Experts of a small language model.
Experts: 24 experts in each of 14 layers, 96 SwiGLU neurons an expert, 1 pick a token, a softmax router, a shared expert of 256 neurons.
Below are experts of layer 4 (counted from 0) of a mixture-of-experts language model. Rows are named router (the router's row for the expert), gate (a neuron's input weights, with its number), up (a neuron's input weights, with its number) and show model dimensions 128-255. Each number is 128 + 24 x the weight over its row's rms, rounded and kept within 0 to 255.
After each expert's rows: a language model's description of what the expert responds to. This comes from a sample of Wikipedia text that the model never trained on.

# expert 21
router [ 98 110 109 152 123 161 104 142 140 117 125  86 155 146 145 114 132 152 129 137 127 134  86 134 114 145 115 105 152 117 163 143 153 123 115 166 135 151 146 165 121 173 137 104 143 143 112 117 117 152  80 170  81 116 117 156 101 114 143 122 116 165  84 129 123 111  92  99 164 130 107 128 150  74 127 140 148 110 123 166 111 149  91 161 101 130 113 122 114 116 128 129 113 134  97 114 116 182 115 123 110  91 156  98 143 155 105 124 120 129 103 114 133 112 130  85 116 121 140 165 119 127 129 114 160 155 120 111]
gate0 [146  99 142 110 135 142 123  99 103 167 136 157 135 136  85 113  94 164 170 126 129 132 139  94 134  96 104  97  65 137 116 104 100 126  98 135 155 131 128 141 144 145 143 141 129 147 131 124 166  95 123 113  89  97 151 116 107 140 150  96 137 137 135 140 138 157 118  88 114 144 100 122 112 118 135 141 177 107 115 148 132 106 138 109 125 117  91 140 144 137 155 125 132 129 150 143 158  76 162 143 128 103 111 148 175 116 139 110 128 152 125  77 150 117 102  99 107 103 155 123 119 122 133  71 110 139  95 133]
up0 [134 149 125 133 111 110 114 112 132 114 150 113 131 141 100 129 107 126 102 113 127 141 118 125 160 124 132  94 143 152 126 143 195 156 112 121 183  98 159 148 111 130 147 164 139 118 127 104 116 128 108 138  90 169 128 152 148 192 145 139 162 149 151  93 154 170 110  95 160 127 117 100 131 119  95 162 137 145 150 104 171  98 134  94 150 199  92 171 129 130 126 119 146  91 135 121 131  85 186 104 151 127 102 164 127 136 125 159 119 138  74  79  98  85  96 111 151 113 108 148 140 101 100 118 137 148 168 137]
It responds to: Passive participles after be. Past participles and adverbs after was, is or were, such as located, born, found, divided, lived, settled, often followed by in or by.

# expert 7
router [141 164 118 108 150 140 145  94 144 149  71 155 107 175 114 112 138 128 134 101 140 102 104 119 136  81 145 146 161 115 135 164 115 146  88 109 147 131 119 117 144 128 132 111 119 113 161 109 124 107 136 124 129 108 120 161 159  95  82 115 122 191 146 162  70 108 130 118 124 102 146 141 141 119 119 150 155 138 127 131 131  95 178  99 140 137 152 114 146 152 166 104 135  89 187 109 128 160 116 159 160 131 143 112 126 158 130 114  94 133  97 125 121 150 162 136 114 151  74 120  90 124 117 148 132 120  95 116]
gate0 [139 133 142 133 111 121 133 104 125  89 103 146 126 126 105 119 116  96 159 114 144 129 137 128 132 102 181  93 139 120 138 106 102 149  97 120 130 120 102  87 103 154 156 177 122  94 127 103 138 107 125 138 116 149 183 119 126 136 113 134 132  86 129 154  79 118 114 121 162 141 211 122  86 134  92 147  97 108 114 147 114 129 149 109 129 101 115 134 148 138 160 161  98 185 155 119 129 172 124 122 163 115 166 134  95 128 137 103  88 129 114 178 155 118 132 144 129 126 106 157 121 102 149 148 132 125 117 109]
up0 [163 114 158 107 168 129 116 115 156 111 127 122 147 129 104 124 151  89 122 119 148 139 117  74 150 106 138 110 187 105 111 161  96 153  94  87 134 119 117 130 124 136  98 138 149 111 132 117  72  97 141 145 101 168 101 162 125 125 169 122 139 142 138 156 106 126 136 144 111 118 137 176 120 161  86  97 123 161 134 145 115 130 139 127  87 128  77 118 163 109 150 162 175 122 114 140 154 115 188 138 104 128 106 203 120 129  76 113 151 136 124 122 112 111 133 153 101  85 108 142 126 114 139  83 140  90 101 151]
It responds to: Section headings and headers. Wikitext heading markers, table header rows and separators, and section titles such as ==See also==, Biography, Votes, Candidate, Tournament statistics.

# expert 13
router [109 148 182 149 109 128 112 165 153  92 138 168 115 121 137  92 104 133 124 101 157 178  99 142 160 147  82 128 106 156 106 111  88 114 113 145 143 127 139 140 130 129  97 131 114 168 112 147  90 145 157 130 166 103 117 121  93 128 121 143 142 126 162 116 148 122 144 135 128 138 165 128 125 118 117 135 137 139 105 110 118 120 149 134 136 112 112 122 150 145 130  76 148 113 113 122 119 136 121 110  93 110 101 125 126 124 139 100 123  88 151 122 119 118 163 147 155 160 143 113 151  88 134 150 129 168 137 110]
gate0 [155 117 184 132 114 107 120 102 144  81 134 139 143  74 137 179 139 136 123  94  88  84 140 177 153 108 138 108 116 132 142  76 134 149 108 135 102 107 112 101 115 112 166 128 133 143 130 130 105 101 129 155 112 127 122 120 109  89 208 101 121 112 160 143 130 153 149 130 131 137 144  96  95 134 107 138 108 138 152 127  83 110  49 135 133 135 166 117 113 115 129 155 137 134 121 152 135 139 132 158 136 164 122 135 160 100  92 107 164 112 114 120 130 128 138 135 133  96 108 133 154 134 104  90 168 141 117 115]
up0 [106 154 128 132  79 126 108 115 153 131 150 126 139 146 144  97 150 170 119  81 142 118 134 126 128 177 120 151 161 149 153 110 147  95 133 106 104 138 125 122 101 100 156 145 133 197 169 143 174 136 144 130 164 132 154 141 134 115  93  87 139  90 115  63 114 129  98 156 108  91  90  59 155 146 169 140 177 184 141  99 125  95 112 119 155  99 110 140 144 109 114  98 101 141 129 143 106 111  80 130 121 124 114 134 135 129 117 151 124  62 163  85 145  94 117 128 147 155 167 105 123 106 137 153 119 119 148 110]
It responds to: Coordinating conjunctions. Conjunctions and linkers joining clauses or list items, mostly and, also but, or, &, while, although, then.

# expert 9
router [143 111 102 110 125 119 151 156 129 128 149  84  80  88 144 118 131 111 115 136 164 152  82 132 111 129 150 121 122 157 154 112 131 156  73 157 131 132 126  69 112 131 150 105 108  96 113 124 140 154 122 131 110 117 138 113 153 130 106 162 106 125 127 140 143 173 139 120 109 123 126 122 157 170 148 150 140 161 116 134 119 158 113 116 146 113 130 139 154 149 135 142  95  76 165 133 151 149 112 160 100 134 115 140 116 180 116 145 142 147 120 117  99 125  99 115 149  92 130 160 142 107 112 114 176 116 105 166]
gate0 [135 109 113 117 165 107 145 120 127 137 151 117 142 140 113 145 157 105 158 138 123 141 132  97 154  90 105  96 148 117 110 103  72 159 119 146 133 135 132 163 130 103 158 124 131 137 127 149 139  97 107 178 134 106 130 103 164 121 114  75 129 128 181 169 115 171 171 142 118 154 109 101 132 163 106 165 136 147 129 105 162  78 105 129 126  96  97 136 130 114 171 105 134 119 175 135 125 105  90 156 103 167  85 158 142 156 109 114 138 164 129 157 151 164 100 128 143 161 125 156 130 111 130 110 185 114 117 120]
up0 [171 106 143 127  97 129 154 106 114 118 154 108 116 123  88  66 132 137  81 107 144 151  84  86  98  98 137 126 128 121 123  94 128 182 161 146 139 115 119 109  96 133 144  98 112 114 143 130 114 123 143 117 148 123 140 122 128 129  99 123  90 130 162  98 108 156 130 111 117 107 122 164 122  97 157 109 108 119 143 167 156 136 112 134 135  86 112  95 109 138 139 109  95 146 106 167  77 135 127  82 165 159 121 145 123 143  98 190 131 138 130 158  96 133 101 143 123 136 136 154 110 151 151 142 143 124 145 164]
It responds to: Hyphenated compound pieces. Word pieces after a hyphen or within compounds, such as Single-A, On-Screen, Barrow-in-Furness, under-16, plus numbers after on in dates.

# expert 1
router [135 121 124 118 122 106 189 104 106 134 150 122 155 171 118 204 163 161 138 116 108 130 155 143 140 147 128 117  83 114 140 145 123 154 137 105 140 123  85 157 142 105 135 125  76 117 137 128 133 125 165 144 113 120 137  96  85 124 142 107 156 114 134 129  87 108 119 150 162 121 163 123 102 163 139 153 110 132 123 134  97 127  97 108 132  98 137 125 134 137 137 125 106 112 100 160 125 135  91 141 146 127 114 137 124 144 115 113 110 152 139 133 139 105 103 141 126 125 125 179 113  83 117 149 119 115 138  88]
gate0 [157 159 120 128 112  78 115 127  98 135 165 124 126 155  93 162 138  96 154 140  85 128 149 179 131 177 113 155 149 117 136 127 123 129  96  77 147 108 124  96 115 116 185 137 111 143 137 131 136 156  98 128 103 110 122 106 125 150 116 163 119 146 151 128  86 154 109 126 128 127 140 157 133 115  96 124 131 149 160 133 135 121 106 133 113 109 115  84 127  97 117 103 129 146 145 108 126 154 136 126 129 174 119 146 160 113 114 123 139 154 102 165 153 125 154 171 100  99 167 162 115 112 152 157 111 101 132 165]
up0 [ 81 111 136 109  77  93 157 134 135 154 163 145 178 139 136 144 150 111 168 112  62 114 118 136  88 151 126 127  85 112 148 124 160 129 136 105 114 147 106 118  90  96 113 136 111 117 115 113 133 126 139  94 131 149 114 156 102  98 127 108 105  97  78 117 114 107 122 129 120 101 126 118 154 124 129 131 145  99  72 102 128 105 135 148 140 141 143 132 141 104 125 120 130 119 117 133 167 122 155 128 101  97  88 141  98 118  98 156 109  96 154 113 164 105 164 167 116 109 174 125  98 146 112  98 126 118  83 131]
It responds to: Line-start list/table markers. Line-initial pipes, dashes and bullets that open table rows or infobox list items, e.g. Home colours, Born:, Synonyms:, Highest ranking.

# expert 8
router [152 136 139 145 161 126 120 113 148 132 127 125 143 130 127 203 184 141 138 131  90 126 135 122 154 151 169 113 163  85 137 119 150 136 101 123 132 170 139 164  96 125 118  95 123 150 143 138 140 115 112 120 152 142 107  91  88 149 158 138 135 104 163 123 142 114 151 138 123  93 133  86 108 168 105 147 125 134 154  72 113 113  72 165  99 110 136 156  97  93 114 142 101 130 102 102  99  71 132 111 156 170 139 130 132 155 111 126 122 103 162 119 140 162 138 107 104 154 103 141 117  98 139 132 151 100 148  91]
gate0 [143 102 127  91 123 133 127 131 139 105 152 179 151 119  95 106 191 129  79 121 123 124 126 161  91 127 130 116 162 143 140 151 123 156 177 148  86 132 126 111 140 102 124 112 144 110 115 152 159 164 116 116 106 149  89 123 157 130 138 118 126 122 154 153 123 161 122 135 110 145 144 119 122 109 133 153 117 105 157 121 101 126 121 130 123 144 130 142 142 121 159 130 141 124 125 112 118 154 102 140 139  78 142 110 156 123  89 116 136 132  75 186 150 142 173 157 157 128 116 115 123 144  84 109  93 138 124 117]
up0 [104 131 192 104 133 143  68  95 151 115 107 141  94 126 106 126  87 127 117  97 139 143 131 133 129  86 160 156 115 125 147 154 110 101 115 154 109 149 131 125 127 132 105 145 145 166 168  94 110 124 132 154 150  88 138 158 116 162 128 125 125 123 124 113 113 159 125 129 176 164 127 141  90 134 106 114 129 128 126 115 162 116 150 159  89 195 135 113 122 127 117 124 156 114  76 161 148 123 148  87 125 118  86 140  93 129 101 167 108 117 122 111 106 156 196  96 124 137 137 132 168 117  81 132 163 135 132 155]
It responds to: Prepositions. Prepositions linking phrases in running prose, especially in, of, by, from, during, after, e.g. due to, known as, by profession.

# expert 4
router [119 152 129 122 104 125 152 123 125 150 132 132 153 115 181 180 166 103 146  63 129 163  97 130 129 139 123 122  89 102 105 117 130  94 130  86 147 118 131 107 126  98 129 158 121 140  88 162 144 159  84 110 108 161 101  98 154 173 111 155 157 111 126 122 127 144 116 112 163 102 111 112 140 116 119 118 108  91 158  73 145 144  94 106 112 108 130 109 119 141 197  95  84  92 134 163 141  77 160 162 133 113 161 127 160 127 103 122 128 101 139 103 153 115  93  99 104 137 110 114 147 136 128 114 148  95 126 154]
gate0 [150 157 141 127 128 172 102 117 121 116 118 153 167 139 118 113 135 118 137 105 104 128 140 142 139  97 154 148 103 142 144 171 127 161 148 110 129 146 137 113 134 209 129  92 147 116 160 143 145 100 117  76 127 107  91 101 125 138  83 136 139 169 129 121 120 133 126 154 152 113 118 112 126 138  97 144 162 109 125 142 148 176 135 116  38 153 108 115 129 157 132  83 122  92 141 149 121 124 136 141 103 117 126  86 130 134 132 125 148 129 156 108 111 155 107 100 156 108 162  99 116 108 118 128  95  98 112 132]
up0 [110 143 128 122 141 108 108 133 103 155 127 118 128 149 118 148 102 147 127 148 141 110  73 135 155 139 140  97 136 132 105 166 121 130 112 108 124 143 169 153 132 163  90 196  76 112 104 140 139 124 156  85 114 168 108 145 112 203 133 164 109 117 133 115 104 161 145 101 152  76  85 119 101 121 111 135 189  77 167 112 116 129 137 135 124 141 114 138 157 150 137 134 103 130 166  94 156 131 118 103 175 125 147 132 112 112 111 143 115 137 161 108 145 107 151 111 114 114  91 162 129 126 133 192 171  95 106  73]
It responds to: Sentence and line ends. Line breaks and word-final periods or closing quote-periods ending sentences, paragraphs and sections, e.g. "ed.", "s.", ".", ".\"".

# expert 3
router [188 111 128 187 161 104 105  87 134 147 127 106 111 125  80 139 114 144 138 123 175 161 138 142  93 146 118  96 108  93 146 128 151  98 107 101 117 132 156 132 141 130 149 163 119 113 153 140 166 117 121 120 129 108 100 160  99 130 108  98 133 110  84 107 135 121 163 153 158 143 125 140 161  95 160  96 139  96 133 151 161 143 151 151 101 153 121 123 150 100  98 144 148 153 147  98 121 143 115 129 124 119 163 124  89 138 165 158 154 120 160 148 175 132 150 156 117  86 143 141 118 155 113 170  90 146 129 124]
gate0 [127 155 114 177 100 125 138 138 108 101 102 111 158 100 178 190 137 124 115 113 107 136 148 157 137 144 117 108 138 167 103 115 122 163 103 108 138 126  94 148 140 149 169 140 119 100 148 108 142 133 129 132 145 121 138 123 117 126 100 107 119 199 161 157 120 120 143 156  74 134 100 128 144 136 118 110 145 110  99 150 126 142 145 124 138 182 132  94 114 123 103 142 121 102 171 110 177 167  81 118 129 102 167 136 130 111 146  95 152 105 116 105 123 117 137 150  96 152  95 137 151 118 132 127 110 107 157 169]
up0 [100 112 116 144 123 143  93 119 100 129 110 150 154 135 130 190  90 132 125 134 100 154  83 138 103 167 123 100 125 140 147 140 114 145 130 120 123 125 109 142 127 149 137 126  88 115 146 126  78 117 100 118 122 152 161 137 106 146 141  99 135 106  68 184 136 143 126 151 112 141 111 167 140  76 158  98 125 118 104 134 195 138 141 116 142 153 124 157 106 113 147 156 120 136 118 117 131  91 109 147 105  89 137 149 118 132 147  80 181 136 174 113 145 138 114 149  78 147 100 148 130 148 135 138 143 129 148 110]
It responds to: Quantity and proportion words. Function words and units after numbers or percentages in statistics and demographics, such as 20% of, per, each, million, acres, sq mi.

# expert 0
router [171 113 139 103 164 139 119 166 150 114 155 158 112 139 140 122 116 158 107 132 138 122 138 130 150 138 164  99 155 128 121 137 124  87 146 101 106 136 137 121 129 131 114 145 109 103 128 149 151 127 135 135  94 127 137  62 168  92 154 116 107 131 138 148 136 130 135 170  94 109 111 135 137 147  87 131 128 152 145 143 138 114 111 119 187 125 161 136 123 105 109 126 112 143 117 181 162 140 115 102 126 121  83  84 136 111 153 134 149 121 137 112 125 140 118 171 168  89 130 120 109 130 157 110  93 113 128 151]
gate0 [155  89 154 130 119 139 137 153 144 137 129  89 157 144 177 115 150 148 158 173 139 106 162 116 182 139 151 147 124 124 148 105  78 161 127 157 147 129 153  81 152 144 125 143 165 110 122 142 101 146 127 133 132 157 150 110 149 157 127 110 113 176 119 133 130 147 109 160 153 120 133 120 144 135 131  98 117 116 135 114 157  95 108  68 114 136 155 123 117 121  85 126 125 159 143 130 122  92 100 105  98 151 104 131 121 129 116 109 149 134 140 142 119 126  58 130 119 119 148 162 126 147  91 127 150 153 106  97]
up0 [117 103 106 120 182 115 154  97 144 109 125 162 133 159 155  99 163 115 111 102  87 148 119 128 179 164 161 103 146 102 143 116 103 137 106 141 128 101 138 127 143 141  85 150 116 148 117 166 119 130 174 134 185 144 132 146 101 134 164 167 120 107  80 112 166 156 135 125 125 142 117 133 109 120 121 110 118 144 126 126 135 104 145 174 138 152 114 137 118 106 122 131 147 131 115 108 128  83  92 172 144 144 124 130 132 157 105 112 108 117 176 151  90 137 155 144 109 139 158 110 150 108  97 127  98 108 113 133]
It responds to: Institution name words. Capitalized words inside proper names of organizations and places, e.g. University, Royal Air Force, International Film Festival, Library.

# expert 14
router [ 98 130 132 135 133 130 161 134 139 148 150 128 158 103 109  76 119 130 121 143 124  90 147 132 123  91 106 155 110 136 108 122 148 110 152 115 117 138 117 116  91 137 109 100 116 137 143 121 129 141  65 148 141 122 117 134  83 115 142 152 163  98 131 114 173 109 156 116 101 157 156 150 144 111 139  68  98 133 134 133 124 147 144 138 120 125 150 142 137 124 145 142 156 180 103 140  69 117 154 120 163 108 124  85 110 145 138 173 127 124 118 115 134 124 113 131 144 153 165  81 164 125 118 181  98 147 121 141]
gate0 [183 134 142  80 174  82 159 163 148 126 111 161 139 163 110 148 118 114 111 122 144 207 121 130 145  73 147 126 108 133 165 165 135 127 137 131  96 132 115 110 124 149 144 115 109 103 118 132 109 146 115 122 153 151 120 102 110 172 108 153 136 167  99 158 107 132 116 118 132 100 109 171 139 118 130 140  82 114 150 165 147 144 149  86  72 139 107  71 107 133 140 115 126 116  72 112 149 122 145 153 171 164 125 129 137 169  79 117 107 130  85 122 138 140 163  76  86  62 133 132 156 125 134 120 117 119 141 121]
up0 [101 123 122 175 153 106  91  93 126 135 164 168 118 122 114 162  80 162  98 118 149 153 146 119  82 149 142 106  90 126 123 159 135 107 124 138 131 181 118 128 134 123 125 126 120 126  96 105 120 118 113 145 132 117 130 144 112 109  89 138 136  73 100 114 134 133 131 148  99 133 165  96 124 138 136 129 146 144 116 111 132 116 122 133  78 166  97 163 130 136 119 117  99 159 138 191 121 125 141 113 157 159 153 124 135 120 139 116  81 117 147  90 130 127 101 148 141 123 101 169 149 121 169 142 169 177 135  60]
It responds to: Name and taxon starts. First word piece of capitalized names, taxa, events and table entries, often in lists or tables, e.g. Lyc-, Bell-ator, Hammer, Creek.

# expert 18
router [ 98 149 135 119 126  96 111 128 166 124  65 136 110 119 123 101 126 112 127 155 105 102 155 135 106 146 149 135 160 152 105  60 197 140 120  87 155  82 125 101 131  76 105 112 129 153 151 115 107 133 114  90 139 136 148 142 143 170 166  98 163 101 128 120 150 128 136 102 201 148 150 129 114 152 172  91 115 143 143 149 136 103  92 150 103  70 105 116 112 159 161 172 134 134 114 146 139 138 152 142 123 146 128 161 128 122 143 139 144 160 133 148 117 105 134 127 153 129 150 155 194 106 118 149 122 137 109 147]
gate0 [121 127 113 125 121 134 167 132 101  97 127 138 119 148 166 123 126 106 166 154 137 136 179 116 172 175 164 147 112 109 128 143 174  78 122 121 158 123 101 168 121  94  85 130 146 158 116 145 160 142 101 147 147 119 142 107 122 116 146 127 124 121 130 129 118 156 159 137 131  58 130 157  88 140 125 147 170 155 134 162 128 140 113 103 133 154 129 141 135 114 119 136 138 147 134 136 152 125 117 197 130 126 159 144 113 135 158 140 127 152 160 125 133 145 104 146  80 103 123 143 126  90 127 144 132 181 170 118]
up0 [122 137 148 109  56 123  80 139 156 119 155 111 163  95 119 138 103  86 118 157 166 143 121 122 141  71  62 128  69  97 110 132 114 112 102 146 146 139 149 175  99 153  99 137 153 107 128 149  95 119  70 113 133 134 143 136 138 110  94 131  94 102 108 141 113 138 116 121 112 153 132 124 168 122 135 123 104 135 126 124 135 156 115 110 144 130 141 174 114  97  78 173 109 168 117 152 141 104  88  93 156 144 129 127  86  95 111 104 144 110 107 161 126 135 122 142 113 128 118  95 116 108 114 103 126 131 118 112]
It responds to: Years and dates. Four-digit years, often with parentheses, commas or dashes, in lists, tables, match reports and biographies, e.g. (2015), in 1932, 2025.

# expert 23
router [121 131 132 122 119 133 106 140 126 103  91 147 183 158 138 111 102 162 113 153 131 124 154 117 138 140 113 166 134 135  73 128 140 149 164 139  93 104 115 117 137 143 115 114 123 177 136 133 162 106 138 109 103 121 116 126 150  87 130 165 134 115 146 125 131 170 124 165 122  83 174 116 113 113  81 138 169 136  76 143  88 174 112 110 169 122  94 131 130 100  98 141 126 105 105 135 146 113 145  93 153 164 103 132 110 128 120 153 142 125 146 149 145 164 154 114 133 162 145 124 142  54 118  95  90 118 154 170]
gate0 [130 126 117 105 165 146 109 114 162 128 108 104 139 150 139  71 128 126 111 122 128  89 114 121  63  89 137 121 140 123 107 131 161  87  84  81 127 167 164 117 121  65 118 144 112 129 134 129 134 127 112  85 116 120 141 170 183 105 140  91 139 106 119 156  74 146 109 150 127 106 160 142 189 114 118 131 135 118 135 133 110  95 135 149 148 107  94 172 116 118 121 144 122 128 132  92 123 105 128 149 141 153 104 124 173 100 119 127 147 144 103 112 143  98 127 114  96 135 104 148 142 129  83 107 119 148 108 156]
up0 [102 133 106 131  90  94 135 153 110 107 142  66 161 140 141 100 112 147 148 131 134  99 133 127 109  98 120 144 140 126 157  70 171 162 107 109 119 117 143 112  99  85 114 134 153 105 168 149  95 129 132 139 162 129 115 132  96 125 105 142 143 121 137 161 147 127 131  76 144 143 119 123 160 133 167 130 109  89 123 117 143 172 119 113 132  96 123 139 129 131 126 153 149 173  87 103 128  97 126 121 127 118 130 164  96  71 140 108 119 125 138 100 105 149  97 132 133 118 137 104 174 154 136 137 190 174 126 107]
It responds to: Infobox field punctuation. Semicolons, pipes, degree symbols and labels closing or opening infobox fields, such as Location:, Coordinates:, °E, Born:, Height:.

# expert 16
router [ 99 128 135 129 128 132 160 135 138 155 153 123 160 104 105  73 119 136 121 146 130  97 152 133 123  90 108 156 112 142 108 125 148 110 150 113 115 135 120 115  94 138 110 100 114 134 142 115 128 138  62 149 141 124 120 132  83 117 141 154 158  98 124 115 177 107 153 108 103 157 154 148 139 115 147  70 100 135 132 138 131 141 146 139 125 125 151 146 136 124 143 144 157 184 103 138  74 119 161 118 159 106 120  86 109 145 133 175 126 127 111 115 134 124 117 132 143 151 164  84 162 128 120 182 100 145 126 145]
gate0 [154 109 166 129 108 137 125 111 108 112 156 133 131 162 135 167 135 144 137 125 146  81 132  95 129 120 116 114 101 149 145 105 152  72 136 107  96  96 122 143  86 138 135 185 108 148 122 132  98  98 111 105 145 123 127 122 155 113 142 166 117 140  94 105 108 106 122 127 110 104  83 144 117 174 119 148 115  89 150 156  74  94 104 134  91 102 130 155 126 137 132 108 155 149 106 116 108 101 135 148 151 104  90 168 128 146 112  98 112 126  83 101 148 135 129 172 143  82 131 124 164 134  89 118 105 126 110 110]
up0 [109 142 123 148 143  62 110 151  95 129 134 126 121 145 116  85  98 110 132 141 104 143  94 128 125 190 198 155 142 133 143 137 134 160 105 130 147 157 114 166 123  97 137 121 111 123 145 150 141 158  89 151 144 138 102 129 128 106 171 109 134 127 136  89  74 113 177  94 108 142 158 130 149 135 116 114 111 120 118 142 158 131  88 117 135 155 152 135 168 141 123 141 122 112 125 134 110 116 112 170 130 140 108 156 141 124 136 106 109 157 136 102 148 118 138 129 105 162 104 127 150 119 118 111 137 184 135 114]
It responds to: Table cells and separators. Pipes, verbs and names in tables, lineups, scorer lists and formula-heavy text, e.g. "|", "are", "Baku:", "M." in species lists.

# expert 5
router [142 140 106 169 113 126  99 106  94 132 140 118 125 115 133 162 111 132 125 150 107 159 146  87 120 118 129 141 145 137 148  89 130 166 111 140 166 121 159 113 107  79 140 124 146 122 149 120 141 145 166  98  84 141 142 165 128 103 133 113 131 168 128 113  14 169 120 145 125 145 105 136 138 104 124  97 125 125 114 145 111 111 145 153 156 117 102 136 125 153 121 107 129  97 166  83 151 154 140 138  97 149 102 146 187 130 140 122 138 166  98 146 124 122 153 125 108 145 150 173 144 148 128 105 152 167 142 158]
gate0 [169  77 112 143 137 128 129 165 137 170 149 141  86 110 141 135 144 100 147 156 152 154 123 141 129  96 154 163 167 140 106 124  81 115 122 138  97 109 155 130  74 133 164 148 144 145  83 134 122 125 144 132 160 131 103 149 122 138 114 122 100 175 100 114 137 151 132 152 146 121 144 148 101 135 176 113 121 102 115 104 132  95 104 128 143 121  99 135 108 118 159 148 138 118 140 156 117  81 112 159 145 134 133 155 120 120 111 120 125  78  90 144 127  88  90  93 158 153 133 137 146 130 132 128 147  91 167 136]
up0 [ 90 145 112 118 103 104 117 140 123 126 111 139 108 105 133 140 142  76 136 126 130 156 125 118 115 119 117 119 114 129 116 109 114 136 148 130 113 101 105 103  95 107 142 128 200 127 128 149 126  82 108 104 167 147  83 153 152 137  85 157 127 108 112 163 101 120 150 125 129 122 155 137 134 106 119 168 130 101 156 161  93 121 148 115 110  93 159 132 100 133 115 151  83 112 105 112 157 166 123  94 120 123 115 151 105 182  88 133 115 133 140 124 113 137 138 132 106  87  70 124 115 101  85 145 136 149 130  93]
It responds to: Digits in coordinates, tables. Number pieces inside decimal coordinates, table cells and measurements, such as 50.567924°N, +0.18, 102 kg, vote counts.

# expert 6
router [108 122  96 110 111 142  87 154 103  90 100  80 158 121 156 139 120 137 144 142 156  73  97 117 114 145 147 148  86 119 120 160 106 109 146 151 134  95 119 158 157 134 142 126 200 119 139  92 142 106 116 117 133 146 148 165 152 132  86 162 144 138 137 142 114 138  84 159 100 127 114 114 122 108 129 148 107 122 146  80 120 116 138 133 140 145 103 120  97 141 142 137 130 144 178  84 131 129 149 123 110 184 168 162 146 106 176  98 123 106 146 110 115 119 141 116  82 182 115 131 159 130 133 115 132 142 114  94]
gate0 [121 109  90 139 145 108 157 119 157 131 108  78 101 142 103  96 147 133 112 101 143 141 169 110 116 152  97  92  82 103 177 141  95 147 135 148 119 134  78 128 133 115 139 122 139 140 117 124 109 122 144 111 157 156 112 163 185 112 128 152  99 132 183 106 125 180 102 128 104 122 135 120  90 129 142 138 118 117 121  93 152 115 122 133 154 163 160 105 151 122 120 111 141 150 134 119 135 121 165 151  87 118 135 147 150 115 142  92 144 114 135 129 155 108 118 117 157 124 120 125 133 114 118  68 146 149 115 126]
up0 [120 160 147 118  99  94 141 139 164  83 121 135 194 186 168 150 120 132 143 129  94  83 112 153 118 148 148 128 104  92 150 110  99 132 163 135 154 125  90 108 127 149 166 122 100 122 117 162 131 121 123 104 138  96 144 159 140 137  93 105 127 143 101 103 147 132  79 149 154 125 111 142 158 102  96 160 128 178 127 156  76 173 142 152 113 119 105 134 113 158 129  89 154 106 132 128 150 145  88  93 153 116 115 144 115 113 109 161 101 148 148 166 128 136 100 157 124 141 129 119 154 136  89 184 121 123 144 117]
It responds to: Verbs after to. Base-form verbs after to, not or modal verbs, mostly in plot and career narration, e.g. make, get, appease, revert.

# expert 10
router [142 123 164 125 124  90 144 143 111 106 126 122  75 137 105 117 158  64 144 124 107 108 170 136 113 122  85 103  94 116 110 156 187 128  96 125  93 168  85 118 121 108 141 139 107 125 137 114  90 112 162 174 159 119 173 100 136 172 111 135  77 149 108 113 118 122 139 124 107 118 124 155 125 130 145 147  88 104 122 114 155 147 124 128 131 153 123 141 118 103  95 131 112 145 108 131 160 106 113 174 102 147 122 140 120 115 132 118 165  93 110 132 137 134  84 111 112 119 125 126  89 136 132 155  99 130 118 105]
gate0 [147 133  67 185 150 116  79 121 122  77 133  95 123 149 120 117 153 115  82 148  99 151  56 128 154 148 104 150 132 185 161 112 130 148 128 105 133  99 115 153 135 128 161 126 154 131 121  80 150 123 146 144 128 144 142  97 151 128 131 113 150 108 151 151 149  88  98 119 182 128  81 148 148 124 101 147 135 157 137  91 125 137 110 138 135 132  87 149 121 133 125 168 141  82 128 146 108  92 134 123 161 143  98 129  97 115 173  85 172 114 131 153 142  76 129 145 133 163 143 139 103 135 161 167 127 139 165 129]
up0 [159 142 110 148 106 120 141 155 137 140 154 123 131 117 153 171 130 117 159 115 115 129 149 150 124  66 137 137 147 117 138  90 152 103 117 150  99 162 151  76 138 149 126 150 138 147 111 116  98 124 118 102 113  93 106 157 149 109 138  97 134 145 128 134 147 137 121 127 129  85 163 109 129 182 144 180 140  98 146 128 112 122 143 121 157 135 133 130  94 122 128 143 116 129 142 101  87 133 135  94 139  98 123 116 141 119 154 156 120 135 135 119 123 147 135 116 130 112 128 136 107 116  98 144 122 139 134 171]
It responds to: Determiners and main verbs. Determiners, possessives and simple verbs starting noun phrases in biographies and sports seasons, e.g. the season, his death, became, was.

# expert 19
router [ 98  96 139 135 117 151 110 147 112 100 154  99 156 115 141 201 127  90 128 123 125 178  99 102 118 110 159 134 157 111 157 127 109 136 140 159  84 129 116 159 115 141 124 151 131 119 130 174 138 144 144 148  83 146 191 148 126 164  98 168 124 161 142 152 143 128  83  95 108 159 101  96 138 110 115 115 116 129 176 110  87  98 119 133 144 134 170 134 130 145 126 136 155 180 142 138 136 130  98 138 133 148 114 156 120 131 138 151  91 137 109 139 128  97 158 144 149  49 117 136 114 166 144 120 109 162 121 124]
gate0 [140 106 129 144 118 111 155 100 101 120  82  75 136 114  91 153 162 122 105  60  57 118 135 117 143 112 120 177 169 142 175 175 126 110 141  92 119 141 112 120 120 109 109 114 123 151 145 124  98  96 142 122 124 154 144 118 103 119 129 139 105 167 103 173 146 128 112 148 169 112 107 131 102 156 145 102 131 147  77 150 155 137  94 134  95 146 100 147  99 109 106 125 154 151 124 149 122 134 121 141 131 151  83  93 144 116 130 127 132 178 130 182 111 158 135 157 129 126  84 127 158 139 123 113 114 112 119 142]
up0 [150 107 114 154 116 127  91 157 148  90 137 113 105 103 135 141  73 123 111 125  77 133 136 104 131 102 146 121 181 130 144 106 133 151 116 116  93 161 108 171  84 166  83 116  98 108 115 101 109 157 106 133 117 156 116 173 158 116 154 108 126 150 116  99 126 130 102  96 149 146 152 109 139 107 128  80 102 147 153 121  99 127 139 162 135 131 106  98 137 106 167 124 136 137 137 122 102 148  60 124 141 102 120 122 119 142 134 127 126 160 122  45 107 130 113 157 131  99 112 138 181 159 165 102 119 130 120 136]
It responds to: Word-final suffix pieces. Closing subword pieces of split words, often adjective endings, such as triumphal, stubborn, ruthless, frantic, trenches, powerlifting.